Experts of a small language model.
Size: width 384, 160M parameters.
Below are experts of layer 8 (counted from 0) of a mixture-of-experts language model. Rows are named router (the router's row for the expert), gate (a neuron's input weights, with its number), up (a neuron's input weights, with its number), down (a neuron's output weights, with its number) and show model dimensions 256-319. Each number is 500 + 40 x the weight over its row's rms, rounded and kept within 0 to 999. Numbers have three digits each.
Before each expert's rows: "gets" lists some tokens that make up at least twice as much of what it gets as of all text; "mostly gets" lists some tokens that are sent to it at least half of the time. This comes from a sample of Wikipedia text that the model never trained on. Tokens count by the router's weight.

# expert 13
gets: "was ", "is ", "as ", "to ", "with ", "by "
mostly gets: "was ", "has ", "have ", "been ", "when ", "including "
router:551429541483456464552508499536545518489479494508474525571467453523543530527541481502406497492517451565487566541493529537517404485482510480537509553474399482513525487491410495485541555521491477
gate0:550560500470498461488504502537513442496565527504499493539539513578443501523471524430547503488511418506539511669491522463486512533418553487519478525583537494537499423552503484591524484431470547
up0:510471530515415467469519459463497527501466585526515558494507485523522468553535438628482479520434518496516492431554471480566439469410430537496523509498507557475389474509573525435525531565555424
down0:529484472481474639571497491517488483547535553524469503542519532477502518515425547521495508470516425549524537510485457487541449518512491444573495443494506571399468452534488458456514453552540477
gate1:532439550534466511546410528431501472544544468552481525503563449471528575503535456489491408487464524417511496529490495508554569501602488497442499395469524445480558522471483483501516557547470493
up1:544618477434548478548576474534506498524489574502543571460536429558468542501468496493468507574519562589422530547506459493465455526429549490470561548497525412529476473493512482508462527559546514
down1:464507535538522509551501499530527488508472521492464523457524526495475536494496578537469509506486491543496495521548490524513528504544435502459522439432534443417419504524516558527531463490486559
gate2:543471544556539490521495424419482453504484489400514552465486466551535481467535522504486559505515506496500515500552572534512469548508509450422516442489482497526515599453473514529528533465489547
up2:569536576517481497517487514439445541481571515425526510482484454502496549479515524529417505543550468506557536523483517623519504449487499439530543493435527505571461473536465449512535550475540560
down2:513522499492494423509486542619476453553485522443581513515467491477458484589489466455493573454483484521503514485525506496474416479449497393472523442479489470555532506509537465519422514482548501
gate3:574515549497527498481557495493501552536515443476509542469482451526467455513440523511495505482521483555561500510447499567452471563469546515486547535533534492492553531493497561485496513512509501
up3:441495487593429532511544550618484535535497459509522599478544425551444511485464527534452455494508504421482535481410491463484446475525508526504513484459599440511555541498500529517464535505470466
down3:469401542539475521494486491491467457528499472471486505607467496422529477570498491475496469500492512568544452485562501463500539517488478527479496556493388556478517500495490470466507512564564587
gate4:450505529530552494586488552462461534511486552566584443438525442442435493520547435476523444524440500471513540538465464507485514490435480526467465533472526433482489495478487490464537575520537476
up4:492496524500525497516451534537519493482519521554506513497498457477483537528487571457484487513522485511529470467453493552525430473540547530407492514540481530457544470515478497371522500525536471
down4:530447556462504564540506498542528578485549454453511491413530531415529588457481539536547456548438472467550574466434497537448507503502493455491575508413477546500448562492569506511502437546470540
gate5:522514421447520543537431520550499487504448429577459532449503583455455490521517414494529470435526493426484508564603567539431466442417545525504487504481535475557549447476547561550551528491541552
up5:464594445526517415472493448486444409503515584463497530430481479473498468492414477504500480463469530546474510413529504513506500435489509471488517483476484559532552561513438448457452548437457482
down5:474500502485458480493427554461404448452544526545418501464528572562561509477576550518506490487485428514480449507554570499515515483516521568582441447486428456490476492556557502558480537492493501
gate6:410476475470484570557479529515476547439549457536532572527527475493526427448496524483539475585530488448530444392533631520461424522511482537563529452543499553531554460537450505459534496531420491
up6:551566487515555417458536469455517486498464482455508452507497479494478563614520479464524539487448506546460532643522482544441594519535512486462465519560471475455474520475508498487471528484587514
down6:519504469546503486549450530512513428450485477504519500536573546542520531489504537486489478495476485482447489461482569540474559566531470477478471517562507477517478471544554533531521501511531489
gate7:498558561478496480502504501501456530458517488503495448564553534510466494446534477554476503513518463488502484459584536521506604489480522566502473532508501500474454516472515534490445445522622528
up7:472505510440410486521481468490507578494506512455458511529539497544428539542543505473507501478500542562484496526537534534512470431503466454494479532490484472446609544495442481575555530452436454
down7:473433484501531548554611491491515473505510513547510478445486513523532508488484508530489526553524515513486485431406455508473550551461558522512548462501503538596505445475520513538476522486521480
gate8:480470480493559483507474511525512541432529454502475475520498499455479587411428482516551465544475484538484543568532488499480477451505480486542550478413487488496533467503516571503465515543474522
up8:410518447486535512509477432443503538491504373475511546521455585453474538451473498459531498546470442555527548558510543506500511536473444470459510494498474494506509523431528560535453483528538500
down8:541485548500503551543509547498525486543553558463463468513561523495524504529601545448472467474499563469421429517503536491484472440512518549512473538508472528488494484497434525461521511520476523
gate9:456459443507512502542551517426489441478521473486512494547543472454512514544466504523572433550480527506501469461501504586535454498495488501549473415492542534446466513503472503550458516514489464
up9:519492507511536529573550524496440540489523476527500525489511485512470491469580482467460517535452502481561481493483499573513485536483486487434500438500476502428494531543479405595488492461508467
down9:492507488559478467518436507458488568578453516450545541535480503465554577498562433509486498520491480520482505546525477440466560528454580453551522558435474489469516523486592392432540553510484509
gate10:447383552530390515456524538521513449455532483497503508530448520493491468478523505509534484574533532577506514501458503505507552507559518468535523472410513535478507459517510399510514504428496528
up10:527442503515430515483505448534461462514558495552501479503469469455523473553438545492525499540524478554483565580531462479589460513576519486508535515538485527461573462500456471517473522463503453
down10:522520527504533443477540545530492485459586500582490518522447527552451496444562474524496565541471545526512540450491459505492530489461503458567568497453528451512566532481535437513462572501498499
gate11:488503445599441550534576519447542459560498472490528514535486546528455520512460506491494619487552503517526511553510446505547459453457483531397577524434435469428528429454582538523544431497563448
up11:495501510510478515468536486504531547470563468433475512502435491462475488524500446513528482498478473519442471466529480487568487507494519550453471466497509566524470456458419442619499504557506553
down11:514497507535462512527557475601530501526554483489511497508497496471509539520496521450471462516467512506479547601526455530551491539523519450540493517431502597532460518537471465538519517508491499
gate12:544524491477541519471448480458446537542548510476485548521523417507470476469495451423531520479536527473508502555461492467431559500518530522483476519485473475527488511481520541480513502532531481
up12:490551578480533506494531482526475509522535491532550528516480508505475497547480459500570576482467542426508531541514472504525488478505477533442466537501465533511536484482555540439539540543579384
down12:470468494478488488484521459508505487499437478516493527543504526506483544455424431476531485428494457514514475514460511513514495510536465561450491417438435482546477511542508492521490564507457506
gate13:487506555479512515427472522498491508435539497509507490503456502474567454457554616501543515548532490516486562477484587477523523522501478483476476417512555524455496581585519487474487488555512512
up13:497477478409522459520536466479492471495488495520527464434530494527533501420527345488478468520475483484489470461480482556555535437452560518634493545518473521480450464465482529511532492490469499
down13:492527509475473480497491437529465512462461538476507505601472517457427553438496512447487488569537498495418564576519478534530562503465518485560496472505586471502473516526503486506557473465579537
gate14:520534535553513470459546492526449494456516494470528507564487527535487508533584503556556543506527505546524464544519497473524478532412464572483448525529506550537538601480473544495503468453499463
up14:453572478545490518439567526492507488461486495510521515544498462518415491557534496555474510533530424479440449458541453482584444564386445580459481464534451513514439515461481563496576476519468515
down14:457513508486511524514491483521523485523484495614499440563544478446459402570502579476487498560491514520451507423559439535619505438467448533504574480488508543518419563507491505495507484568435479
gate15:514474481498457528493528422436471489522492464455512495527500504517508481497534570494482438493568472489538494462589535532534487528508539472573475428516494467512465512500427496535515538525516503
up15:505526431464438452502462505533442373470539589481476537546541544440514525514500484463574524564481522515480490518474504501493431466371502558477533580483485513470557484411596464447500504534497495
down15:454483463539489497477485469505503498467526453503482544520503536540541516473465499451461486446538488540509470481531395531444504507519551414534472455558482494561555508477422397488453529528538449
gate16:492521462476528481474475457455574482550536586443578497540474472474478474538502451545544471461532602459541561488465485394506527487488431442523559515511522464504495511558506468448576521488494460
up16:520484509586534511442499470437510496522525470530488419529455489504573540430536504531497505444488433477530438490489514443510553491552586529499499519516478510487464464495511497511447511543493481
down16:511473482513542481559433502543568560445482526459504465501505495640522485538526520485460423534534489413486490455459521477563450544536515465532557443469493542491541451473475555437514460549554531
gate17:502516518547421554484514455532451455447524518494526514509568451478544571489552504470595472560541484507529389525484435500540517500520487510435519514505533471527443507457530537468467538497483541
up17:575571483437483572523556558538514537507510416554500475486533564532485520464513479521459560507507570459548523531560466466524490560527520527498566462482520460476569484551443522456540506493501445
down17:537543477511465467483440480459502485504471546489506512542477488551484450504526495552481499478530497540511491448453529515419543518530483526553462507453443576464542506492390484566530477462497438
gate18:493438513494475489537493532468496487522454442459508512476467480530450568510471588501502476517558439487451523537464510484518467533504518492484471492552470555469520534491562428515492552540509477
up18:544426530461483461529544590496471481551490562430512525467535487511447503503519588494506452515553438513457505520463469455502528535504507491491461490521467564527496484405503464444504503518534467
down18:571394500485527511479484532479502500421409483540492449521507555441523517483528514499479512508515572477491525515570533525544458461475464502552484528526517465468478558542503509433570518478481443
gate19:534552520504479524510569522489394425514522502507525434550437477506500495464479434561525410507474522535507488474503532554465478460632481480489566481524546458433542490510524438475571465388584524
up19:550544471538528535507565515520482424492468507590496484537463459507411526516445450533559428522527490481457489461493505499467446561569484527523537488491515459442498475480509475500580555438476484
down19:453503542477440506526567534502575475529489485551554472513427556476415556536586504514561488529519474465490466490542505484522460499500460446480466477466552454430486475548459494468479478513506446
gate20:478494557413476486450582497484511431486485488530569548530451550545445546459501491512495473496439459551504510369496473558484479519523483466461460503465475485529466490493503409573456426490549502
up20:493448557390509519523470486499567426494480459540539477491436511468513496462555521455498432518493460435506500480448496519529477550473529474410499469456406530560437552566502472501491554516555492
down20:552535545531497472552474479491436550511422516485473555575594437499459483464481481534521485485535531540509472601545498420519542522420463534420533465450491554510521491559525432529507509493529493
gate21:602509502599526461517429553477516573458563510457549551495479563479478507487471523482490454503521518478478520480483431485376556471464530483447516477499543536502461451539554457527512487634464551
up21:441532489472443458552513502458537506448486534502489484475524513516504509514539534545544488561525521483452492488503557566391534499461509478508446410478460510512563486441499462491520449522601467
down21:464537521422502542474512512540492482531533598397452460479492508453518464492513457536460528476440449485525542468453572539544521459494437474457465512491456467529531523456496528437435439483479530

# expert 8
gets: "in ", "(", ", ", ": ", "In ", "– "
mostly gets: "In ", "', ", "(", "in ", "), ", "): "
router:559493484518484474547532516509558486456481539537497511447515480412516494555495473510526545477512477513495510556523473422539522476523453451508497511562497518525456415513483489484489494453506567
gate0:477488440481548481531522518490494481463506518539562519498530533422498502501580568532503488493473491562502517511564481426429524503509476506439508517464446462485506448574493444612477519440453501
up0:531467522547475461455466500519498522534516505458505533501468430566539477513480453503478503441495509464516518549448455551546496547452515480494487481508546456485473565435480473430493430584513510
down0:534488536567536476547516477504555543527541442532452428517506507556509469450496509496464505506483486511477507527567531473458505561454513472459522589491527465531468563498547484443608480506466415
gate1:493513442548457523481547511499492496501539424500478493590473545532507469510440476496570437489514471495539518456495457507501554524543532456486570493536520567527526546570465521439449504416602545
up1:485492478496503534547504516509452496513514391488485501550487579538568460511427438486474494441490442562550593446479534478471533572573521411480564424581524570482503500586452516471471482465579520
down1:495549524485448564464506567503476532489504526483443521488575471492526456485453489592516539515529453576511443430538535472575486502541496497501503513534522546492489477459535450465534496488520562
gate2:457466458414481468540518517471508456492497482508464447537488569553459482482463496416511487480422436445527516588454510493423504522453526443551561524481508434611536487473530578474451458450519493
up2:494516544466481536572489509540528454467485495442496506493443422438507472534426501489465486498503507466498419481513563478565437526489385456459510487549461473452479497425512465527539425461543434
down2:532469429497511544566507512534497540465548552453556439511493496531519519467476408530522485551548521470515503560515492490543446465496507565500468488468445503512464453543604460524532535486502476
gate3:493493553486518536472458437516497541473445525555565536484457457562528491447501542466464519408543565495486467563533490521462499501478532452446471442508512509490570534487601453510487529518498488
up3:605484570512531471466484452512523527500479537508520493495489501525504554419471461573486505461550475493398505499566489535473433453512506558474492536527498502504483551452515562528526498506445483
down3:426556440490459543516482506530491492500452504511480533496531565486479432466478470500458471478595570547500555486462481437536493532511529501452566493488438485584506448529541484528520466532481487
gate4:442471495502465550439507434579502437498513478426540487464483457520513511515555551465492446514554480470522485451463519482471472556499474532489435500548452473481467467476479458425484549508484480
up4:557518494539563501523442520511540470476537505501536534526491482424494527468507481487474463454478507479532506529496505441574492476471511516587439568558491509487516487498417437493586455499462450
down4:488470419559525474486439462503526495493506450544532446527465475506470514504501532518526600474490465502432477522532435439512551409501512546493511537518536564524523502533498502486540541485479509
gate5:503538488528421486520481422468485519514498453481553525523500573517484497441500497560453528515560463506424500521591535526559510533518521508500493491545554547572432445580399378495476525523453500
up5:479486512465490519468543510523507530472557479558517531479462474506534526491572578532493572458541427510536533384468514489491521582469461500596543552492513429476523565523529444510503473472442562
down5:555552538478544559480535524570484502510515501524527502533502538494477543458464503477500492392518570444579466480548463520531441357623501459425492521436522533553522554470431615536528539509505492
gate6:483502534514532518493549473523531558435496511533556503553577491483464566533575480513449466589430546543473483501517493456495548563551543492553491458447521537499551546508450472500518565473466528
up6:492541517461468508454579538527464495508451547511574529499518524582449506466545505437573508511385577557514475541533486446509522487423461484538428446501526464494527526540452502540459504453496545
down6:527497487558472570512483530476557572483443479459524502471450473522564495469530548550504450505505501453571561511524435450501494532479530582496460509511460447567433499486500540493509492472513503
gate7:467509510488469495501494482496520455471515476422460439469507565478538490515442438465455475429559545485508430552488442485468525513628456456563533480539462536562513497568477442549512509487469548
up7:466479526532429524524540491514533440547532526493496459426521573511563464550483463513484456413531512480517481506477472439460483543534493513532544541531476503488604465487495563448504505432489527
down7:448495580527519414519478503510455480403541487484523458486506538535484518489524507491505479506555518507515451503523501505416480535483455510494535542484519480502609337501500517476488501469443558
gate8:458520498497492484506539483542464553510477533534517563498509420424482428479503531535442508531476577462466505471502509431496496504439531604414482504506538559502550539513511513515544458558458483
up8:491491434532581530518479525455477499511509477400460452517485497535499493492513490543600508507555529535507473431492426492462496462565503449592508538549467494532506522459465521549504462497559480
down8:485466523564493465560565503552537576534522413487545525580538431472502490460527512524575431554449576464566455526464446456534540483515540462526552513477469525505507523501436479518546531475484462
gate9:448518511541518525446516529518515461521536558492505388491563541500474531380532476554509539393511504520484555508480497444539402470487526439481484568503514555451604522523421443433574441523508490
up9:546447482479539467513551578520541483516621554449457552500473536447527458476481544467541446534474408547454506552501579475483546452556499500497551523484534557556457578422527502435545497442487516
down9:547533479471510525501478401506474498476524443524539482460496477501567500544553510550487475531495495485537516531449506477572486501467481483436409463440464525467429490467519507500537456480478493
gate10:486447538482426536539508457511510547485536482529538470460522486461471516506525546482504551440432492499553569466541498467483504443523554469453529481459474518496520496479526450493490462403530451
up10:521536521474500555507499581458542452516559464474437539505444509533508551518512482431493518537521511483464463544540482477518520594482452495460481530560602500463462528520478529529595474548502527
down10:517524514489448527429498476478558586511533532474501527465524516469516546500485512479560534491404489516497506522496492455550558446456493485563470497498517525558479535516529471505501480431504530
gate11:497496442533495491416478493494451559522599535576498475438494436469523496423498530480491503538423442426492520567552463494530482511551510510474524454504527512494524474463561447470490515529536483
up11:465501504570582490502450449507486529463502500573550469483537421517477507473559443481475496515488496458482558478544539516467551558485434566579585496523426487489543442536500484498476495481467484
down11:559490504511536484544553527505431530504484501493486607563493466519446512475469485452445522493501525511533490543553466430536477554477559563468447552524576550555530524541463462515488479435500506
gate12:427476504484475517467522558529499530465447408534468459491524510533451432471488495578456478522483472506471502522607471531529504485527571478510458464411533532495498521488512486556444493461504454
up12:438425452512416490482505467521447505451459470464511468482522514459524535505490469561478491502467524501518508590589521426565514528467471457480531521429565451496434521480521503508448513404466476
down12:471523472490554425591520472552439489444466504562451531472427499499518530480417488576570559513518477506503506464485516530549466490534527500469507449486536505457506523460496517460476473474506547
gate13:502469535478514506540479437482495444523476467503448472470517510481545465390458510452475473493468458529498560487513541479531527516475499455586567459407528469480454481477526557502472476482505548
up13:444414477490449528506562483508520497492533434517505467510483526444512510459511566518452539425530434548481492450514505468536540562521538482589465475515483507519481532518532475481519532489495509
down13:584489561595482538575446511460546521519471522514414508491466574494541530533435557542531549537495487487473481498517509520488510476464483456542481490538550486467517495506509492430519476470407509
gate14:499514489528560507559552544427503537461496531478482527541486498493531424490491503510407409473455526518492425518536493508567527528517474521485448500479506481507521440395459454474607475423459481
up14:506406484485469536509553450498511458541485435472490502544488590513443566506492501562491519412575577468618498486515579455442483482467508550520435453503500563493454464449473495477544500497518484
down14:500508454449510465488554538511494505459461476513476480479550453478496491562558509497552512499503559499478460535488482519492482447486492492535487430513509478459462487508538468543508532552445405
gate15:531496538541605417532452485464413463448457490487570473493533502484468557516526541474470471469480538504549514507516515491512489476521501521513488488505549528509465570465519490498491493458445482
up15:500407541509499537482498517491544540476548521510439523520440414527556504500506525533506507548492485488554567540481491468497530542542497559550500590519401486526459516585489530462467538484565512
down15:466525485521561524495433457437516586546523529452523536569469483519445521509470513470476478537468475522533513548439512426421492528551510517481491508455479427457531486484482484510527458497516465
gate16:437506477445611549476493452539532510531538490494520544521446448458540520506532510519482476511496503486544445477524548590524529525577527477478445489514485480503442573469482492509552533433380444
up16:571427525522506474501496510523456556474490519522478513490535554514499463543495533466559431529567510475493577459439483459504495458439525535509560482543501591548556493530464505503449440501457450
down16:551459543515480527506501540575570536507495430538478456442538540538492511538515479512498531508506494538497499479480523511529494484460460484542533551441529452442455450479563479492512509427481469
gate17:503520454572499495498492471402469477525505525541564430578526523524562507552517554522512488521507483465473472448498518507486543483550563570505564528514527516545509520513504484519563344477480461
up17:542457540524562535526539536493506546505510525460492553501527407492460465500505493491499539488460468471489496469573546495499540479564560493473426491410536530428449415518504530482489511502448451
down17:560500480578534496512464568500487490506518504557504526528451507571530457532522541557463435517551547564478513464539559542503522559559524492491496548510521545498473521471493523544536408482478487
gate18:483493534454553480538470489550484554494518457524477527467469460542519517485464538491495531498563515588544568492494447470471534440492456460481518443525478536546546482455495495491494511482519442
up18:447514457494512463481475483534524468532460419567504477453537477498520492484509504496444491470548486487498506480431435521515444514542498486478494441548380491481504509447465473508499517500516508
down18:503536513554435526538528474511494565484496571451514544540558434553531470526457520445600490498464462491531479494431512477468564451484492452527513523517536489448450528459517477491477454527447451
gate19:500470507475543474515485520468540490493473494505474593518496550553491487533452464506511451547556475511567481528485477516554462502507402493429471545448527474545491539492498450486510534483489534
up19:473401507468491532567539578521487505468522453430502524593537445484517488508502509326453537540516438460554532544478440455487477552611462543486501500452603540504522529473512467476483499495506492
down19:500560547545463404532495499470506525551447480504550519516438507487525475572499545515542567435441535559518547492523524538435536454520517459561570582483543515521467527541485462531460481491467531
gate20:438470516560473487542475422460483435541428484528465586557475484508497498441482518522537439419561484525468503497506465519466456505528543465476538549550450475468526512571497554537462560476506454
up20:552505505491448508453507572424385523603548538477506540505488434566502455604519470459471486515491504481515505526498590572554477498470458471460451493515548509487502501527486615496553479452497513
down20:474452479527480469540514445448508506553558501455533497441539516460535519487471460437549549529524490462442457507549571508578524500524496537565487512518519547504476494541494508487501502502460497
gate21:517488511556490465521495529501464502504558561484528535543488510530528527479413464558435460462558561451485502455519566513541527405460450480529429498454467564454584507546537547532547503507460504
up21:478484456466483542521467517499553466502511503431513516514512540520514457529448485523529587592505467454540577497529498475479479640461582472502543529491458481390547467486466466423452566540473410
down21:439474566549452513537485483547515573506509521527534504539501519516529537436553453512506470507442458495502521546445558463528496495512568442514583603451491556530541516503475392451503488486467540

# expert 11
gets: "==", "===", "of ", "the ", "== ", "and "
mostly gets: "==", "===", "== ", "=== ", "====", "New "
router:478492475436493523550457555483449458537524514564467542431458478442483511461574505620543509551541481464547492501516530541449497439551514423426440455471519455522483477487484472489467459502549459
gate0:449462482450518530483521493547491422516479449433522500539482380467535541500579537515471474473529544475487541467451487492505510532503520433487480500495485484558543535552490453450514526435481471
up0:589454595508479542559451465502525535446451449503608456523498530475518470541499516475487498486491512499535535468431521525514453485548506451497444481507533497435544501480491503474520478509465474
down0:521451484494492535489533502512567474451514482495543517479497490519490507548530459498522546510572512469522504548487518528577495517463483468490540490512421598499532499443532505499573518549484575
gate1:511524547514509578452521537507500519432492537535473455436517527538526542507499468446467496495506490503499547467533521490451471473481515508473437503539525453553507486408534502442581547568552517
up1:480490536555436530474478471470495501552545487487510427488551513469607457483514452474485508477522464454503404529524506503594526495474519503463486459581499541517500513506532528465490508462518560
down1:520525432526515525471421522552496520508457472460506476453472506551477537468541484537489540513590536502498532498513508519558441519559425494546528488470499476476457465575478563443485566586554466
gate2:501493501536475427489514465593473469594445518599505434544465462507522442481523489457524494589441484451515446501521463595518499521570515525467541494526508499541561504460467528490544482492466537
up2:529474529595411499507528480483540492559457536361468467526423538480467498427472541502540452469546527515478511540516457403491488559475532497464466511482547468493469562481503527509502426508571448
down2:471436542468508486461458511471551555488541449501465588436476518515505483479444499423577512527496466438545532596540530505534515497518524448552547547454476537428527509495535459506560511569464549
gate3:453572568570497493508522554530473478521521541524463502566527520468491561556422481462485461486430502538548514478495456515535542484480461444485509526490507514505489512549503524498514507445551458
up3:479479520596546536447572478514529544555536534469484489404485538505534484582419520553452434467484439525469507414451507459545569469499546550521451463474446483538551492628500456521576526460494559
down3:473514464425527526453509502418555501464473465498493515421519559616480500569462536512535515467511522480550432509502535475491531454439509484538506452539540545501495455461506527511514547523458549
gate4:450546514473517507551507494475454498489481517506491423492561562396562503531456591517459534470509562508526535464474457509483467497509490493552551476498442460519470511623455489534528462533481597
up4:479534566455530494512497490488511536474504479551513455436494524439578558476432483537486562468458573502510469478499478525542531421496513461524490502491429511563482569518486494526582476461475545
down4:423479431491467513496542483488531562498525474469473586526493537493543501449449586548572452504598547528500522478500479523524446512489511571464489528459512520547526537516472499455542519455467529
gate5:534575540536481487521509570433463453501501545548466537520483459485433548531473464416500458517479537431533510481577483564508472517494483513526538444504492483536540547631474546559498474483498470
up5:503483462568503447501509505486503480514461481516544490514504508487553463516531438506447577546541515488459509547502494506497524487441549552511460462461507568467457549521500522495453543523513492
down5:540524504483496475516508525547420465561509530533546508517492507502499423531448536531543492474520531506425551456543464426491481474524509508490398551499545457522541449472489521485479481504532559
gate6:483479429476598513519539467473600514480516491543475514496470505488457498494483524574485405446506506549433432568537515501520452558433445496447534519479511495475491402571541504514464504438597449
up6:553450514459483494496559503488521433544472422501489527494544531524537402463535501543513557461461498458433525571532444481481528483577501507472476516460535491440532554467535474521537484500464543
down6:461534522443498548485470498528518531447473511561522403542566543594495540556478464459538442408495458462514530493538526473571520461458467497475419543513468480422432429514587499496522502450518560
gate7:442505456563422544593509501486483476500599508500561459467478463499504493503440551516557549458471516468540497508521539529484395494404543413545496496481503529469483502463519469557522458496487515
up7:544584516532466516407560469512581527471477389452451500503560526455544459472549524524565477467463438447579489510516592527527478487531547526547518566475512497392472500485500519509535532485543530
down7:489530477474499414496560573509549503454581470545474505468451448501498557559551480469563478539472512469453538489489555451517536540379497469514408543517554496458495495471552483517516430568450478
gate8:465582500468552524542451461489455449500486485513513569482419524531499506486516515513455504490538487517580569518525495535528511544523522453535525504536467541473532449504521460515435513461465419
up8:557540533473501463470469438518549480531469566519484500543530433530522519461476503461486444490478546547471451580536597489507454504559506506502515461514527485539548465527539490541491566485500554
down8:546435482541473490517509542553568489543546507440500498584515458500500508502441492514499505499526488529552513530564400520466498527493508481485511492456453550511521536531487485446489500541595476
gate9:454465436506500578591524449582511435544514515441420484572495511467513446547444539559528526508544512462439535467491470527561530450431535499482545463503462484446514510481498458489524459432491419
up9:478474390498492514511544398471528474536496463517515531591539501531483491558496528508575500512502517508532556543492485505463517557511534427481500477534492479476516587469539476484521508463507488
down9:521527539392426438596473469483507536543449528473560408494459504451449519461530455527506575519492489520480517458450511475416486486523530464489551450467457497519430504530517559423463474534502546
gate10:487536471437480512486552485497477486495441585458481496548443539482545501527543523481500539543450562519524516491494393486540457460519583571516521544504540535520497435533419398497579490504525493
up10:477514476466521427541484514477517554511501534453462396487588509469499541513504502556507439443487516502448511504526458540524503443464583537527456490468477497513492594479525389507510531509462472
down10:505536472515528506495500443496482450542492495436513532472528463553567475542552473508485579483526443552505451523533471460558534548422478483488486489484502522611530460550478469510515448547481381
gate11:488434541517531502469494459418498504474498495496498485503512487471523537547531473486500546425484492480504519460473536523519427495599514446510506546466441549588493572565480465487503455517460488
up11:565524510553482498481483495516506467479441541472540529495422427506495531446503511502506477460480472541513496538554505553537535433460528517494520463521451493498549459513448487445509558532497548
down11:548460525504482507537457487458505491504502541470509535518557618487496481490450497581505541431464545479568545441533492510478523487531434496486511521491490532467495403487483501441437500499543495
gate12:508537538500596533496494477536488441550502491528517512475437448490450525453586501519475565445558488488518424491497463477483590430428546497464539473472536510501530441493488507479497507529500477
up12:486509520494522510513541571447508661498519471408489505488512571588508459500451500415493444525491465478572507520564552535548424579545527531530530583522514461535504477531505485433572468481532512
down12:598417545526476502500485477575523626484483440509471476510515430490506555567547561442498504584516467492510507559451526419478483531609437526440530481496498472504481512457540552502503549525489557
gate13:448435558517418482492568540500494452531473560512604512483527506503512467429489533560574565474502458492437501495463528538489482490455430474558565525501510469489479498576495555515496582537583536
up13:472551539496458417581493403426440543503494452514495518537474472485532491451544495491510508575551482472466499553451464487436513492506501450559584552523512398513538548534529516512535583509483529
down13:530468515412509502588468497490489540495539537560452478501523501492502560584505457516554439531472482499488547515492446469570471525498498519502551478521515490524520538555500505535551401509523501
gate14:478489511537510507511464540512459550468571493503513457567477499533447517531489516460463517497545573529514616559463489550530532507449514527519493438560468514483548559549432521455450512514435477
up14:514477543616512525461469549554484496421441480589524500480573513520490454473516518421515455523525529535499572527528543487468525402533422474543519451538536522494473507494522559491480529459526480
down14:441474452514501523472494454426513465516528522504555437454466521517506502492491514416486520463551473473467490541482463467462527506456535551491494481518536480493444527510478504515550445502465453
gate15:472526531530500499514503518500470475468503522480498521572531482490471494513468446475616544478551473462474452441557481485441461495520452479560496427508509472495493527469560544450497519530525496
up15:454479501609556507443502507477475486529536510494497500560478476463535472522493549445468442525483549528607468517449491497475531443476460507513499629493441506507551455493484446458468451445531518
down15:451489546576506442438542533476535469516476495504630509502514437560524474467473510449572549523529474533499446446551534518498435496512449491478489436550488468474523463437525481420486488511456543
gate16:550478536497526514421531468445484471508496559487481506473550436473485436546538419540574515498453524540508555526507586494513500507446484447557488454542423503439535525492458520515458503524456466
up16:501585511451443564479460516463481568503503419610496457512479550506557525481545620488497479518489531470451405487447466473479525527460485485535499594478499452482457489508482491547539524458519456
down16:524518520493475495478489505476515541442404518455465443508453526516529451539529553556455473515446537495488458537487496519518544476502608511462513538537515548509555502540463381537410564469488482
gate17:462466554491515486489459499560483463478500540566610534500471473488491529526572483560571457492493531566573563506456496412463527569466450475561540554538505474551488542528474483507483378531495520
up17:469505470461433468523519517505450535476485578510440414540537465560526464601477457499494518525525526586479524529487566481526459504518574440557498481465530506490487562493587577466565521465513533
down17:483479442528521507576501488549475501436491560508531455489527486460443468498434508551465510453598454521449491440508531503547509493571459433529569483530555468512517409467487558549464506526448592
gate18:443486511533423525536444543431484395493465518497454458510504511445589514453483524497511460430487552466509519489471531545495516491444473500490439491535499522564491514563520472426465534472510464
up18:493493528512531486483544459525530521452484406536468571546497523463482548518422501473511509444499530469493495521522463441517522547489469490494456503477480534609535537574488500499506493484410537
down18:448543511543482482459513487465502498469491501498524494521519565486440534474509481433477521521479515507467473437515530533506532527557510540511468503484459591491461503515502499543494531480463464
gate19:464534512488532445499447518448507489501524569480498499517530499429415506512480469403534588539540465433501440503544462484540486511469518508453431440540456498523454443520436509445525510476594491
up19:469514439450442415448476506502552550497541503526453413518577503418550473466555450468533475537488422506446481504480505468535482511484541485488464507510487544490550489475494500475484469512557463
down19:465482458482573527481510561489466525446514422491487476499555444538514492534521516518495400478398465466453496507561516524447499505546509463497498528500484532457525490514484477498527483478527479
gate20:497518482549477514511648472576507512482503533495487534555527520518566515540486536478534450490567501483536508515493483505510502531446557466528577534530550465470510504506464509483488506466449459
up20:537492557535520515505470463473514467481440450551472487469589501485501496527505405549541536526485504519487508529517530477488526404551473508497529477513472483497470497526532509489476482540544515
down20:512550523475543535537501515509486506568527496447491478518450530486459471409439503479468503541517565473407565498492473509470524495582463550523480523491564485464494489410544496582507525519494485
gate21:624445522511470432496493512491501491504548555520476464520511406421488450546557490484446489542487486409519532467516514485436431492576444583520488412609494544518505495465505489515459468540589470
up21:504487501472514500531513497484529426443458552487488484494478502573584495431555465536549539477542481503497459464506538560509536470529570558528525502469520504512487509419551517448459446503507490
down21:516524479501614457473493510515533503553468552453523534497500525513519436502515495504501467542515506484480481444515492558494485503530487554476474494494526498519518491508512510565458416492498499